From a checkpoint of a small mixture-of-experts model trained on Wikipedia.
Experts: 128 experts in each of 17 layers, 32 SwiGLU neurons an expert, 8 picks a token, a sigmoid router.
Training: a variant of Muon for the experts, 241M tokens, 3675 steps.
Below are experts of layer 10 (counted from 0) of a mixture-of-experts language model. Rows are named router (the router's row for the expert), down (a neuron's output weights, with its number) and show model dimensions 0-127. Each number is 500 + 50 x the weight over its row's rms, rounded and kept within 0 to 999. Numbers have three digits each.
After each expert's rows: "comes before" lists some tokens at least twice as common just after its tokens as in all text. This comes from a sample of Wikipedia text that the model never trained on. Tokens count by the router's weight.

# expert 38
router:478513470525540499622503506548552541511498481461613472508492524443433557525468476471365491450492566441511519478550446458613465484437518436471496469447462408511568557525513471396428527566399495552464456440595472539483512527515425565392585474580494451500474529452431495608551445477504532460512575485500534523552534508457508511523498491410526638559560516518482472462447491514464496539454
down0:541478618504478448548496497418493471499483551469460461488431485444523535463524518501430457457502472521585476547526511552462490506508521600387634469539512613532538546477519534549505503512321518507535494534516543570470499554536468415466490504576603526545553449462524483442533503440551442384457492467505485539581521553389569414514499515498540407543452525501462487482416510445547494517531
down1:476555499489508515500427513485566571549427596534537453420584564526470508493571506456538506455463513429546538550570493553573440518513424536356444470421391459526607597537501462554434499510509498525574386567537520552420537532487517515518567518500559462435536492532494598479457403523485513542538549580567589524505496431577470452512527498558508526474495534493474459554530462478558533487539
down2:506500516498574582505534523489385508592439518426501533484439538531488577415573495529523435523564475534521540429452483484486459413413548589551570554477383467541525503523513576494472488522541507465522524520538494506407502533539491592502459459558570544471434567453493505474440543558463426534492545519421559572527505557580505411481600456550505461473410408493572566580486553561454492488506
down3:561493545462498445527450442491439468477575467542440473496517527472474454439572482528432422599518581490465537518417474468431559500548527554453466471525509491459510502384504456477429559467472467408499613508422536547535549451480526543491419499556512536491490457644523466542532476453460485454544530380539589465557463481581460533481611517468449516629405521493473538555478487476527542437510
down4:539500503458556479455495452444560549506510545529440539465528484497594441472625398493522420519464481509462500612499466543499467665518499536518499587535494465500432452408494463477449465548478457502547477518482491621497460492496513557441557457429531490514546593487507569510503577496473511424476510525487494417541533530410441481385584469461549415430544451411513528434504547557438454489531
comes before: " and", " the", " which", " but", " he", " a"

# expert 66
router:588503506511562507573524539518463489548515513496563435493525563409424548519627372495477592492535481529536505494513497484513543495481516471488487610504454382554588428360519469504424485507416423518517498405521504525464448529495486480477557525483527516500432556492516616490513504487437568483545544482461611554514493591515511476513523464499504490584504485508482494530415488460329495479477
down0:570514508496508471434485527495476486435522492540514593581413555469514582465487466500447508425506562534472457517470534549529543529472458460436509525521459455489513505522493528464472640513398513452502482435448564569421541576551458480367570548557469473457453497552521449484527472487479339552411530540421539429496509505540438548465575470455455479563554458456526611523498512534462611561499
down1:564452421495453565449515530504507467613611477498536519431434514481508438486622513503511452422469585538489469514523568490612515448377457441523479544566389443396468542465454574439532512528430456569463437535507515458516525435503521526541450484498605509553502534554504438464592520454567531540515455506460565507497525568543469451576567550485466541440521511534444506496470433522482514541575
down2:557532467392512580497553551466515560432546432487530515563560544444491457562476481567526420491555486546462560557506482507420432588475556493492572474517440460438517463471474452423562534523594428544486528561574550425500518551540538556555602468530469515652446457419461514522455531504530397537481494488431403491474468453420449466499467576520498441464562554533449532527487495459541495514569
down3:588544501506533563538508536540474495519600495591498492450566469538466520501436410585504455538578472543489467452466523454571505473481611512401545500441626480535429523421570509485573558409473446583504524577506523536472552459509542468420512521512551449498512528451443497418466405508527545535493425538560484470531504511466537460390497416494507536500482566522393494569502452446466493467388
down4:477528467456494532570477531444450526531534519505579534424483619462475460527495497498561509513515519439535421450435472498519622423555507489474605531400471447385503525539479444348436482443547497528536415484464466445545617518518464405519483511459563499451482526539478496473480521568487538530437522524480472553566548553499433463529454525597445491470486491537550538570461580552556519430590
comes before: "\n", "|", "-", " The", "==", "The"

# expert 102
router:614538454432522561405469394588563477578513540467534407459537569488486467419562401509498535513587535543508544523522582533533541465453525450518527530576520478488632497500465505524451547599428556517385492449484483541466390480543527467521557474503531539555479549471509526493609529448462503454488563493430554419559480513509519495532446583432489550523548535466438576462487499497465525533515
down0:509567482559503478538615562455520395594563462482576517458492537507542546548526465482533565531514469586495483466504503487437501548516500425440516431483511594484477422535537451497481476511489492492566505565567484556443469402475493506538481487465552551467347555461533437546451459548464532588526589573375467526519483469589449457532505493574483461554433523425495487498496567400578559550466
down1:475523473568463628490471546532467423514466511592447579558540513483509525428516555436508495427437594456442547530419477521555556414539486513562445556423501534572511568577405553514483489489472556541473476403508510535538509492501528517478583462472394469514536534582429561580512494532505499520481490492500585573497495400614505483470535532571567474489544530559510620537522425477504475497433
down2:589532475483500563409474571490532508539411515517504465451507516534562565493633578445487468504500444565484486525538456536526522581530520490567544508508580589464586506475514549548489451590522580524586459546454466566440417482446497516494500396455446584516569496528614445503525524441491536526533398503514432483502510446459492571441479660517513493521450454521462538433530587513511524499538
down3:542518479482494453524463446512520554525490490563531477556527499506403476476383476549511466511509638504521468545497424533503326588489602475550613514533459518450565552500405427495567487486524448476427493465501460426495542546462525432508470478494541489542549556470470537529579447495477568499560448504503448634534544454536437512448481593574405507526410513444476472525473453506463534530531
down4:491515485428468445570536640544523493442474496517458526486586474479426486533483498519512540465529560504501576515455508456469511436495606479487472534359555490602465510500579506484493555454479453631390499599494546461563577493535405527528556567549417506525451489555461452597492528523460556481550485544481556569464464474468592510519402502434483512470454573518430494575465489481513469437494
comes before: "\n", " ", " 0", " 1", " 2", " —"

# expert 75
router:609499509514545472596566509468487507555540488497516410515517596445493575513581304516464541517561544498507516479531475453507552501469524521475532604501430451577567389370522475456437474493416414515553468444550488530481430528510511488492535507472558494493445599501499569496525478538449564458528550463493622552512541579514527479526543489510496484612497513519493485528433476508420506501467
down7:539458514486496533428538572533479518457509477506535515435484457496550568477481511518492541460476522432533448442552502490489546493620437457433445525584489390511460576447542537516491424480485501424570579474471540458527495470516403522525520481532437542578506534513432451472449569516544453498651471520474529556459546452492524494576500511592475530458418436512471580566467467327482503564387
down8:524506465427575500514492592542496482586490486528519491500505522392478542485451481486522515521442502491566420557609527512517530479454562499537560486498433495444572553502421481455460491458504433491476501469528488628583477438483512458630537500447515540570581521517628507562608487475510501420515454491468507541551446493499493435513448561445415421573469552506473475491416550425604540396497
down9:456472495485534501406505424557502525483429537461491546522436629480505529410517504509401498594494513458617465487551426491520511454491452573467417569450569541639519404490525544481507503408439554555586547438503554511456495558519427453433430491484489470505499520473537537495557438461553550474531499529457512537485487561486496397496597451600522501509439457582551486539458552505504561451479
down10:433501426538374575512426498461465526502414492495514417390467491567546536529588490526525484617574461504520573434535473506474492574460461580458445530444515513584451508477478465458548464527455528444539514522523508463463489528519523501519475450553452504463532506534544461510491388590614460527498534387548504452544483576399540509454508514552569487522507550560565495450593515617556544549511
down11:482490523549446502535445555455518427410460430533402494479406436474484530544507544467576388540601499430545415578532537502549502483506482469487515602496430549530447538476411555476474471518461583400515492611443455493482465450599521554495561477504493560490471498416502517556482534490528519516491490481536569462417537441547493541474441600530457524550584392485541501443511592555504558511474
comes before: "\n", "-", "|", "The", "In", "=="

# expert 43
router:509500463452506478495526384540540497546440532383502481547478518387402439474508431472528474502535497468541541452444459459503482552516540437452544569485487482534524443359501523552526587578515499478392501558553515470512467533473491553490562504548469528475500491402550550508574507494505495425512631504531534461473573556508531449513561385539472580649579499572489500481454478506420461504521
down0:461513504417549486435519475388456521479520572488498516543511458503521536462555593585505491438389490438407506603431474504542468610488519514488553585500388452477459531538434453468497525542525630450593439471474515564547449539378573484459442467553507462501494563563580551525501460556456565506469508477502530522534417572512481485514514580501473437470473499572496531565520455539421507540507
down1:468498503490385583524478507543553436572378533475466523595505562460496506498450432576586560487468557522491528503459535528491467498526481448529429543504511561560527534475487499546482562526517460523495495486529480429539425509496504523518536498561464539463585499435492566517514504647500553564532460489450527517500557527570473514597461404615488545600684512570532487465504441550480492550432
down2:548533427403498495538453575535553496472527500490482529526535539485387402577542421399416498475474395466528432476438503460483476343508429470511474453366462507467476573506420486451418509479454521531453533435484563535481566496558521492512491487477551532472451456451480459506566517512575407597571463487554507562561485474485505417553495567474425423482473520513487492565492449526451511541482
down3:465493441552539486496522519461584531513467511514494469552529550519442548552607520541505545501609495482459574550528481504541431391519410486515457510495463500514527463598504546462419516559583463424477456459501513433517570577506493562473444515402410540495447539480537471411492464500426434520530569472479496407473517489439463563479522518496542531594461466603545475526499512651367564468497
down4:506493498412457511497518412500532459477520454428538440452551544465440536405446499578613554545520502522538502419461543535481537453500526559510471511510503465514509435468537492464575491454386550489503492445473466490429561570449374468465574488443540498493515480466464535570459521555608366460465520454492533441469479507467510449566480498386445549418552549527497414612474456440518569451450
comes before: "\n", " The", "-", "|", " He", " In"

# expert 31
router:561494448519561398482554449471515404481456552434511503456542514486445537496608490479507484475519507566547465422569488563549502552515480458474571453499489512550521440496496528429422485613443487511429454541542622585481481575542450494487499510471469625577504560450497509567541546437462545478473544513541579543553506564543517517461517506450473633541522450530501453538384487436374480517480
down0:447499514582494500549520535494474601497503462616488482510447389566454608484462525566485577593487490563483486516512447417532552491534547538460509504547530494489516478489580504557470531468333535580531515557524475461448619514613454425494565489399528452499544506558437502518510469537584474487487413549414523522494589444518443534558524526587513518488467484471548464535463507439535562533500
down1:510530586504489520498462502548469498496423460485483544490512506499491509570531574542489473574523500403523477535559514552414421428438539538550508526482584419541491458503429389518484550614438455475494534564453368451459601591471556514540458463503491421526548495541489434542518487509501524443393498477517448483477557416483510535507391434491476449551411546462425489397428589498544518505471
down2:449474531477547496388527584467560539500540434538594508517464440487491444619477429474569589481500434521483573511469461517512476501513477479612543522555516556485473573548476558583529542485505422482536481474543425485476495370490537477624538460519599474566468558458559475510441477528535456484428417455549504505461417554582482550493458504447507622514479577510542514533475543523438504475416
down3:517479470504517614535558481510440503530480476480533477535506549460480487433560575488530501533479492455640510357456458493451387454467494533495466454576538486542424449545544408528524611467518516565642571494500548507487433454497488488450526514490521465488548474477358470458532412534541488535544560541438513466439504510531422481477431470583452481487456495504464644526522533480511434493545
down4:470604494528483493550460480547548521523390423572530547559583555510542478510480384617492477548489538498523562504476557529546483580583502445490453486407450430430573435435522542474466501505547427506478521489533488449509460510512496472528526494491439450470426540567402513548517502430500559533521571492471560477496495381451517460368511490609450564522450495439454585528465471507610502490498
comes before: " the", " to", " a", " that", " his", " he"

# expert 103
router:486526452508522505589532456487533488575509562443531531489608486484510534419566448529511419501506428534478537570454489486558481461547487461441563500562473447475480487434606500451492537523536454560490447530526500586529527511566550532444500508557545514508526688530538522514493481510372473433576621593463537473539474575554533517456454464466539596561478523514478616504476518433404508499495
down0:451523450471541580514412517473561446593507421559460536530459549445463473523466487468544484529611460573499566505501443579547465434489536372581476465496562438521486519493527507592417491441473560550519428596477510528415470460437435574523559475521565477458423548508544593498610496459470465484573467568495564465436463542528515556563557487559600460479550552499524524467489541525451499480529
down1:540576492435545442538571463513443481426464516492479414537465443521463528546507537493469605479446460539536364485517490498572463474472499543486567447536496482475552455441528500533472575392484511437461503465488496458566489490530496374608543454460506443527437411445501512490604517459571481498433480481495465457502482538523547531545556452444530481532578484620352481486476372482570467501493
down2:549499472501504511570449493550511471582550515605525565473482488526496517389611505429610473554534539522483552544484495586357529474581435552488482530550500458491550546551508503462538533419543581421525467444485485481474544496528528560512425443516584517404567418417505505494449476547575509541541566538582548435558548509546417512472493508531543548485542562494573515470533556561453488409475
down3:470470523532454512586544503460452469447583489529522640529652536509491501470517430508524503571527587521484560495600597527513536522451520465481509505491568549388502513418461492468452429504532474397580536592513413524428547498463506503441513480529522588552444533458447520478492485452473518570527423612506513516403505487578551492488567547433568502486473480488452564565489503520468454555566
down4:428504494505518506430433431552492459450505476544424460466512620519540497486527507557508585490434520509575491544494487535562407494478610500447540526462482446474553607433435507473454533528440446544472447437409541490522577553433483493511453452531511479483531378465478528453490425545487498374463578502557565435567572429489508465587567445558490474469486534371521494540444502451450494514460
comes before: " of", " in", " and", ".", ",", " for"

# expert 86
router:477533407548546464450609469576529497488526592456605460548564498472485547573477514420409572416498509521519475472493546433547480467516490453475573554474442499556528553454532522414512586620446512527419458489565490490506459517553465514483553491512609537518521513443508549525477468477488559452474580479488558572536474549477545471572463448467472476543534497612446554445358498533492429531427
down7:511460508452511524399437521589571455437509565654547586506552412507542449503511469465399511476486556472526425524445583497507438390550470500454415495433503503557501488460526495397508507482521447469503519484496506477578428471442538505487511513531429500471418459504524504552497507398524480531451489574538539510529564463524535474590453499554479466444443527545574458489548380593388471532488
down8:520485501477517519391483488496573510521520519502469416445537480559545574435499484442561511513501503479602462542538515458602514568398550486488457454539440536433582469447542531455424533458564580489450553486571515495405486468599549555514557552464453509523547524516484485426554450532429553532565464537558342460532480443461509463548531530436445436484479445526555465509368573492501468554546
down9:508536481489470520497525547556521469535392428488423509517448458512528500521530380478498447484500526470448493568471545503554532541549510515505518512494544503473435485437530426462471536504478533443374628532542509488510562500547575463447539462553455513489498554467439543533561577509538474390502488529550494411506564440531515506484489465557485461465502405689629459469547544576405411511511
down10:557450461583610542519538458432495416563493515435472408568530531451466516398469532534487462427444538528553503503517424527553451502520524562536544494470519587567523470535428559495491461528631468423530485501519476432473455511516450495502442510568426493516538550418526544470563484538547519497479401558479528508478547473549486592512488539678586439528499432574577473503434480509486446470498
down11:479488478564485588545522510507499496492454500565538517440440562496570547464541493499459424576462479504501481451439475491439551338511510558487459477520419463324529497553515562487454472556468494516607554421585416445423468571496501486506523473484515431406474532463512487489525417486462490513484488552421455592446574478454471410503451484451442467495516576551579551563502528559541473558530
comes before: " the", " a", " and", " his", " which", " their"

# expert 122
router:589507402525542482592594494529470450536437470455522539563439539430449544484501448526505578477516467512554487495520511474561491499444577498528547471558597411617560444497543506532463491646405402497478488530496569517492520492512463560467485406498512465559485507395596518527506590474503528468493508538467586550481513514608522576550528503423474574515482442524430522474500568418506550525499
down0:472612426493531449550508468474481434461507531507385561485450406537518464478490438509621498477473481488402477517555467521561477548558433460545473535465534476475541357522485479511502488533582521563496430451447462441569388505521499459584491585495544528625549432475472607485518538501499503468468511526502565477480469514482516463583485407426565529468450531570471532458466577495523512398461
down1:485476498449543524392492531521490532500460508468481514514515452538541446496471570503431593426608380530506533490411492578427507472495486496400421467449569550499507427539420407486480472554489598463473628576527510464407498444483540549506539500461492539433396564458535452565487453468514543559540461510551522440438451512527458495503477481447526515561416577421505412517485505489488498605523
down2:558490474544466537508569514475526483594555549506497480548581581431514507524480586547497464556490504548518446466425580485498398406462453435410463578494542507558468554487436511405533539433520502502502588471494482488503524510548509614497481465498447556486347454462506510463451458557507533464514510567515517538409477400437493545482494531499443449408453570446379570451554507527573531550486
down3:597454570465596490412600506486467466493499457498525451512451547511479494567474619527399632526494501504516507435533496485531491406490440540434553531513475520554491634500427449517405589497546454549553452455488559483495461445541554413594451480509433599555507433514571551537502486490469476478514405505477533473492534587512410495512467485511508536438459584474420470522536519493464467464482
down4:520612517516465495549549409481554494457617553517537444494518487461494460503462503403485467431443447505448480566452618443573464481497500476463457525547469476509517487481499544425576454439505567490508487370552496564468578526532468487433510458482579489386456460408493413549501483518510487516521461541443536487430496486435493547493513602568474469427417587465400523483391528529454520512436
comes before: " a", " the", " to", " an", " been", " in"

# expert 61
router:575508399423528467465507402560467596547518576454521388425564561475419467456515454502433478519572535546494491496478565570591508507438597490515536529517512471496620422515575515531461529640432530490475461379496504517474376514521487457482513422532554513529523515410495506570536559453493457490471590488490562446538466481543545532527487511427528516561509524441502503480499568500490547540490
down7:527442409562479528519434463520494586462538410469458474494459354455520474503517518530400484481471554536522454430495545520438516531500440510512545467472515553450554558496489526478502516529451543588504548401495539566502453509471458436624601455503511524470576495425509428586416536533437433583535450541577558525541436477541554511473441567443445523511434468539477469470462456508510394581431
down8:507579471599476451529522519515559544399468392558481603564557462519516455496540531522513581509524518414452508506506541352564545463594522505428527441454550489532483603479564507489494572416474456558503468470536532398518535470547484498517470475511527517533456497524475561515472550476489470470510589516483539475572522455416497523505419478418490532538617566567404527399492466415478463504458
down9:541522591585539446432589567507516428555626521474529488438550479519485508487466515546432538458440555467497596519535516525602497542623479446506535511469485448454522523544506454442558505504551477485546512470523521494477459476551450487569423502470511576516433431409560500623472504473589533414433433448490548470519538547479372534439531482457563431477496486488472503451600494510418561468475
down10:588546580545522465375477414513468442532488536518509487429454503511417530509516609554548441460422529505491478519562526464556569558514508442473574489580487505413482393476526511574548583578504486473511517495568517466484622468486509508500465468497512454456360547446459538513524502504652533533500504477486512497511454614571485460428564477504432510472507496419439545493474464471489522594526
down11:514539454492448480626458471588499483520527504526492537529471439581457539545430573483454572504506401491543551518500462507481520461462504545479465484468589471593509481589452548437471455560534585468446478460392505582458506538497515476487542535497589473481488514472542459522458510596519532483460475491587532500471454618601603405523571590522666515482473557494542498484434495468526473520552
comes before: "\n", " ", " 0", " —", " 1", " 2"

# expert 16
router:514613388531584441508487517510594525562491514458514453427560534443525494534494479498534445506506554487478463548406515508508473581525553402519499450602479526499513354528524588461511559562507478544536463542497556475467550512481586524472581476449493556554496474538482515526530617449457517604454529519495525608494425477520536548556534426473496502567600587499420582520494489516429542532538
down0:438426453490562538468504436497524589512475506633594538466496505427473474431492518416531486476579490539520555522545457468545470550478534525436509553448419484527524541458634462497449435511519530446431488453509558488502511534526509583445584501578488437462539485484493490403523464548419464467541459541489563487540616547499480388572416485593430467584548530552484580471526579502524535490472
down1:511515476448532468469513475388517513482459350552458478463467462552613525382462449542545572510527562531479547610481517508525536505504561479507451522576524549511378471528488470527528519468417510469469514427466473473463468445494502563523486581544552519589547593432467473547576472445426465452492512444530511368429484434483489517457426457552457491520448489496566484398563536483474433539546
down2:505516507577457456490615535518459523565494496464487489441416527404487455435487482441534470517396498642430506457528558521385560471554465502479415447516524547479403456444478470502530459552355498479566489462463442476464520521516569490523474480469571519407568538579483583432449503517581482492535471496414517461455556437534473384532481532523526501472599458467503494509542444536544502444499
down3:546506501397559414464450614509502482583576472460413337455560562565510491558433460532488556465494432485509546517550514525572503562476546410444482444548472555421459440472433571467454475472498434556530415465457532524504550398509405462540465496520504562506538489451520561564495497458470498465501453503537438497518504483478444445547554450521557519492590471525518438442393458491564498544460
down4:503474482441546533475442457513520497423575501490521531416493537434533400502508459438502513517502480388417491566461476478494469527574468594564469566572401566519484525434501560481547492505514520469552458510487522469420526521487550463523532501485504551548507461406388418518451404469485552547531566382515481371468509480446422536467469565613464493527441558387479451461548568494488448538495
comes before: " |", "7", "8", "6", "9", "5"

# expert 63
router:541499414508522496601523478556487587539595493472627546574553516506499472542543474499468461458533503544465481521459458417549530596500493391412514512558441433488590485442479494468519520590507463476461540451455581485484444485588528520450546479559599561527452541503517498545542694427532492456516532566557519567582516498484500448591500462475483537566509532518476538530520517480434532524456
down0:507592492451420493456502494450494461471510500505512519522542538427421583495453475362570513490449500498468447572555486551558421415401529467483505522489493519581597531561589471487558502444530478571546520481481515459494509403484480594511427512565483543447553556467514540464490481478467473522593573544633487470487583572534591492539403391470463554563506494545497441477491540449449463496528
down1:509533543522519491514463456408551498464524527433461413529400446468453516618541491442420523544547501516437517543530553595398440499561496507481533537523461537511574380507527442495573448518545456521555492371494437442527501435470484452560463522419536498533491438505507586586450475520450453538497507452442472541562505530494566496483481551404503444591569500560546580458503470494430583533426
down2:480521429427480445532486543503527523440514516497585445426516378489438477473520492544527538492550417445520512426477486496464563442559484524500611552442545545553557494533471621542476463440530566564478545546456565440498525501558512511616496522509543451545580463523517388486537476398483494470530486561455457592485474425458529494539439537578475508477555550549546500490409581535567520585400
down3:483563537572478524434498542495454520566587466504567501516411574506478537335504541467478502520437522498573454567549469486583590538554493505499523518529556388547491509654530540514514455503506557500431508470652557419482565502497485475513462502490562558485545564540527507609480519425547476540513581435571494462456495486491450472522523498492562482500416463450522486497538421541544446428469
down4:573501396502611508444473525460484443498517549503426417455433492505602545455532484480534482486514425515502542526594517521554501459522416460495510558504482516513542349520513581448505510501528505519528549471549417579537468521572523473480517515555436654398509513567457522513536494413480534475469444391444579487402491529470510526415469485460502503490476382488462530447479531536568526576499
comes before: " |", ";", "I", ")", "O", ":"

# expert 23
router:455547431499488446538510545587499514602512541415538523451584480457470478548515456533514477449491550516525483526463478481507553613516574403505524514628483462518516416510617494467472502605520517485506444527499517503418551437585543478503572493509550581521520495486568552541469596370468517553495551509511518534552439448427557439490535491415484551560521552547395533503480563494424457554426
down7:453629448446523493502436476549484543455540472516563475478501488462436494474477451478513620569523484545487541529528500449500513612465485558562537485369481484535442517440514551392540532509498445571458424530468447423480444533519543516573543533513501444563548494453463445521417369552469465525504492624490581485450553561518484362474493499399441483485525485508539473507512480451491457494405
down8:439487491546379543547594571426482433605529537433454556414442423433526437526496511436535525553538417490503481501407455495459513491501587496526469485549560589519543511491442505649551487620392539506470574546556439440504515477591542461444450445558446549480465497494510466496537593488483420509466426510588513490492467485522522535481498521464463546542538562525452500495518450509499506538555
down9:483584408396463465512442509459381587541444547594508480577485486536564460507511518502537522427537478505635466573578478503508543477568482558500541485506484519509468440544433531431510521435551547431603482380541508405426523462465428536488464431442584500492498458471460524522372418526473425442521547533473505489515507570487467468475522480458516493453595508439487556499446496524535498545536
down10:496476445625528497520527526537381485429523519490545573459578548523527499454539450510532516544598550464492444502478546443506519445463528461465462493393444407476528433465428407448552481501338434465477487476518497452452513452471485469514429417464511522527487454547485454444596510475583419481451437552499534478545506506399517515445503475468485434506448547481402456448492546548566598445468
down11:407575452495517491576553488526459469485416494519482579489475526392429487477554542496514470400565531525536491522547485550478485441493495534505462449424450430511538532471566516521510483501449444381525511488615544518525489528487440476400614467462518428558508415487328481548516511496505424513555460458441563523588472459477608561517463464555513457481504479485541552552515445584518431455468
comes before: " |", ";", ".4", ".7", ".1", "0"

# expert 91
router:505579461450512473492558456577570462550439450454557487556501478376405445467520462510481432485485363495560517418506522455575498535508529449412523565538462445610495479412513523522493556561536483494399500453498612521477497539492490560465547494571488535556468494377572545515604512516507480503525571460523556502531588542482451495550522467523495577546560569523506452489487489512426491505385
down0:449503507504487484473537600603490442642475501457544402567519498535576567483519472417513476540468515459579464515550469484447579382470483499505517555513486549531478528620517508498529557538497490534510484503578474486477434608471509532470445540516428521529538473480405552474462631416567508560461446544442422460497606457469431529530440550550436547545484504538431492557539505487470436449470
down1:448526415556408523505512536487504468509470514564574474481485440551561458565545585509510552442518522504490557584461450572467445477492483487481557466495450467432561607549491498520424509459535459545517499499510455537569497454562495487483626501622497499528492454531425571473466495406457549564429405554496509480461501485502488627512454488641438445432594442506492485466469474515524465457383
down2:467505517482482555546481497443502512462431538550533508431548418441450501491564596493515484546465526449476546517411520511574496548489513497422551544499429480590447538417475466512520479547538551542476486433516579506533532471557566405566557414572529414509497550506534432453496469469470494498383535564468528562522488482514503466561438524463531492498565618652547400479515486516613387470495
down3:544492448512450480459515476493571518594468557534516476501587500558482554498451576436594505572459527518429547470490460499545494465579541516594515626524506522484510522516510516514500452457435590532558494506551475568643488498442640536608469465506456470484480439532535481446537507547401566545486489492537519489525464468456491458405420553448436425549524463461437517548522408460564530585550
down4:474540555484517582515524501600486501523495479549516428428461463561483434424498445514497424500579474371567461514501477547559461535507455566486541431450486433540530553514459449553484517548471583491511462474502540527514549600509464475540533561503534475485555406422552422573535474530503480448478474395526464458507460502453419470490582461427629494529459533626477447528371493447508466435452
comes before: "\n", " The", " In", " He", " It", " This"

# expert 57
router:540521407559553465553549481529543417532486498462511423534505575480396581414577524460495499450502462543570469382498514519585434593469456499453492483515481480520597521468490569471471556516471480509517507506504553524534503581596424593468514530553562535558485615450512547516559531500454488543482567386559593563542491471491504592489520526463502602559438494535452470469473548445493516511403
down0:462491559466453468653489431497510489603487533493569610493552491499459418539484420459475513512536513519468508426416466557463591571563494517471453558500519486497554487537480523417490468442525475541476569447526552526523437541538605491470461446469523559519504508485465525520515421399475586509610588493485599493489493465487455536399476548429441437479385475519408571526504512530533431508476
down1:470497504564553498538554518523502418631486564501551442511460486520489530483494450578533413496405431425459477463458420490463443560488470585512577407551491530412503434516478518484519491544530567429542483491509502570458423565478484532480431538464456486527542553513477453500517475543424608519479593439497482491515517519550480539512454551388483633590508568525563523373446513490564477477440
down2:537410492433495463420468537461503540506505513378502577539450575494490479518522561430539527461519551484545507625497497565513454406422594464641487580501486491552425528487489373407439529457368554548408544419512540501503521482517580443493492491481485440441482502517532496473525452395573446505510433552492560434539537521499421491505514483528526409511492502474431525529469510515487496517509
down3:588454464471583501443478498528511527497571497471503472412524557549538460499443424550464502487455543538530468488553543466456387419514502444570447447522457516509496511451479462507558510489501413469439401520564530548480541477474494455454508502536449541565392429568559405492636469498531534470500482599594454530468478509437535520578444576573547368530522444451489577522462536473412506553492
down4:504448424546497620490536408491417539495416514420467432539442563452544468481401408532437471541489522510529573498451547481575471532389528535538578527604586469534547454532563495488503438409476516542458447493549403507500430536553492491463438494481593488529561472523425407549477473545461461451456455484495471505509499599516449482555473524494530495552398473478520487458484497538499474579399
comes before: " the", " was", " he", " is", " it", " they"

# expert 99
router:565575441554515431477474437585614447548512506446563482473590490484522560547533472455415544498493478527570545439473555498596470488453538418422518496482520507543465527437550521514478523534384546507481456494586474586484466518552550487397491554570557536531496500384542563575461551511493464440492524539436563530611493484438553435562574454498479534519517502601480464499437516409445497481464
down7:506486559467515378539428467477506365475482498498476489455431492508512508445520577494504473486527539458553533441511395639466505507534411463525494487542548483478491442462475464607519479461427485414469619553520434436513557476514413439504413492456500499479418499537449492548484532489446492520428486371385463532539513475455502521561514541440503460500509476525557564573414544557431566552515
down8:491464364497554482492502380532487579413531434467474478462458578525440539524472429507510515577543563560547519502489491471520403417542444538508514453563563489435514454547505571510466461494508506561545522593526553539440481612476598490540551538518493397500513615546469469445616483514509420424605472508451452523548543479528517515468525577443515584469456529429482487480518514554566493507513
down9:520563463428527515512518582460394452537456503516448453516485506493412455467410443547455531494476433558569509524474483450549428473514574514428525522465538554579596410600388452520571538524519440444531424400460527535568543548577517453484483494452519520526520470500450479588474517465558512538448486546496515578540448566586482559439528542549536582452476443484408444483516489439548422507443
down10:529492554456460437509477504520531493540515477460567558497468602524480438584516526528443530485557432480494527367477521563487589485470531514481505574327584556491523539510500446499480519450609549542494489481451461464625473497511491495595496521451479525549513415454461453556569446482507539419488552562481519534522499515532526549490481377545480486414478528341436485520528436535515460553464
down11:546454479400521501493503483541538495539557511465519400443450515500578492478564473506526502584505485522505464522500480373444508579479511515539537534562461514513530467542520480422500495418587399619480502519542563472531462530498416548562544450433544522560448488455555435485569446524492579518653522436489493522571517525461515508452484425547439514476330493436497486575498521440521493586554
comes before: " the", " a", " his", " this", " their", " an"

# expert 105
router:529555506516549418574524535551498512487534487482460470542561578477451516491681486533467495449482404550535512522393498436506440513434477490453476517548429427528484497498566496493514564524485385504483416497493571527569503492522496531437483505549509481657519502504552519529534552496419499485565673565453535477560477519415471589499501494449514533526515528562507556501414596464448515500489
down0:574504521502539471463512534549597470490500484510431545543430514548527532427444513602536569527455454504433559558489493496474541540455402467571501526492495535530563599596395600551523439415558540450500507572461463512477538552445557419471493548441496463464412529529492566505484525561485490514444389426577396503556465492541573487503475455580471524557462496514464434438603441503481545540505
down1:598507533574504474505579566534415555463488502630409505544480399492534570519590508461477415611478465487528497514466556508546474525443494506493483484485465498368524445564418489504463528544487487548495524533497541484499531472533461503491450507564450429522619458481502465495426536555395502523570627485521500472573460506381505508467441452455565516567561515397531507486479485428467514492568
down2:493506581483447412525539537484545483450514564402503589472512473574463440576503521421481546577482591458558497598558599436485528543509444526526506463443440499515534487473553450456477590359441505566544531527409518588593459457535507403512577566485431563478451523527501442456547504484484547508503456530412514394481536567503544466459451532477496478547458504533500537531520484589447456545505
down3:507490526493475430485499538560586504554465412533530443577497535420522545510566530448502431463453536457509509389515500467464487475542516536457518450397501476515554508344456498487512552466449516434440479545498551510502550427479453447490420499446481472500376510428514529508539540462468484491463436526540498490520514538542471369570462505553383493516490478501324380502529505513591531544520
down4:490572599467521487387448563462528485458523460488501599459460570564534502552507507460515534486445495469435351456498464523490513432583516469551524496582491542527501543516532460442535475492534426474516467502481517448457513476510496463515551484437473567452507476648555521424428536445545545512484480517524542531432485613580555553465524517459582512568471477411475568513539583529504602399592
comes before: " of", ".", " in", "ing", ",", "s"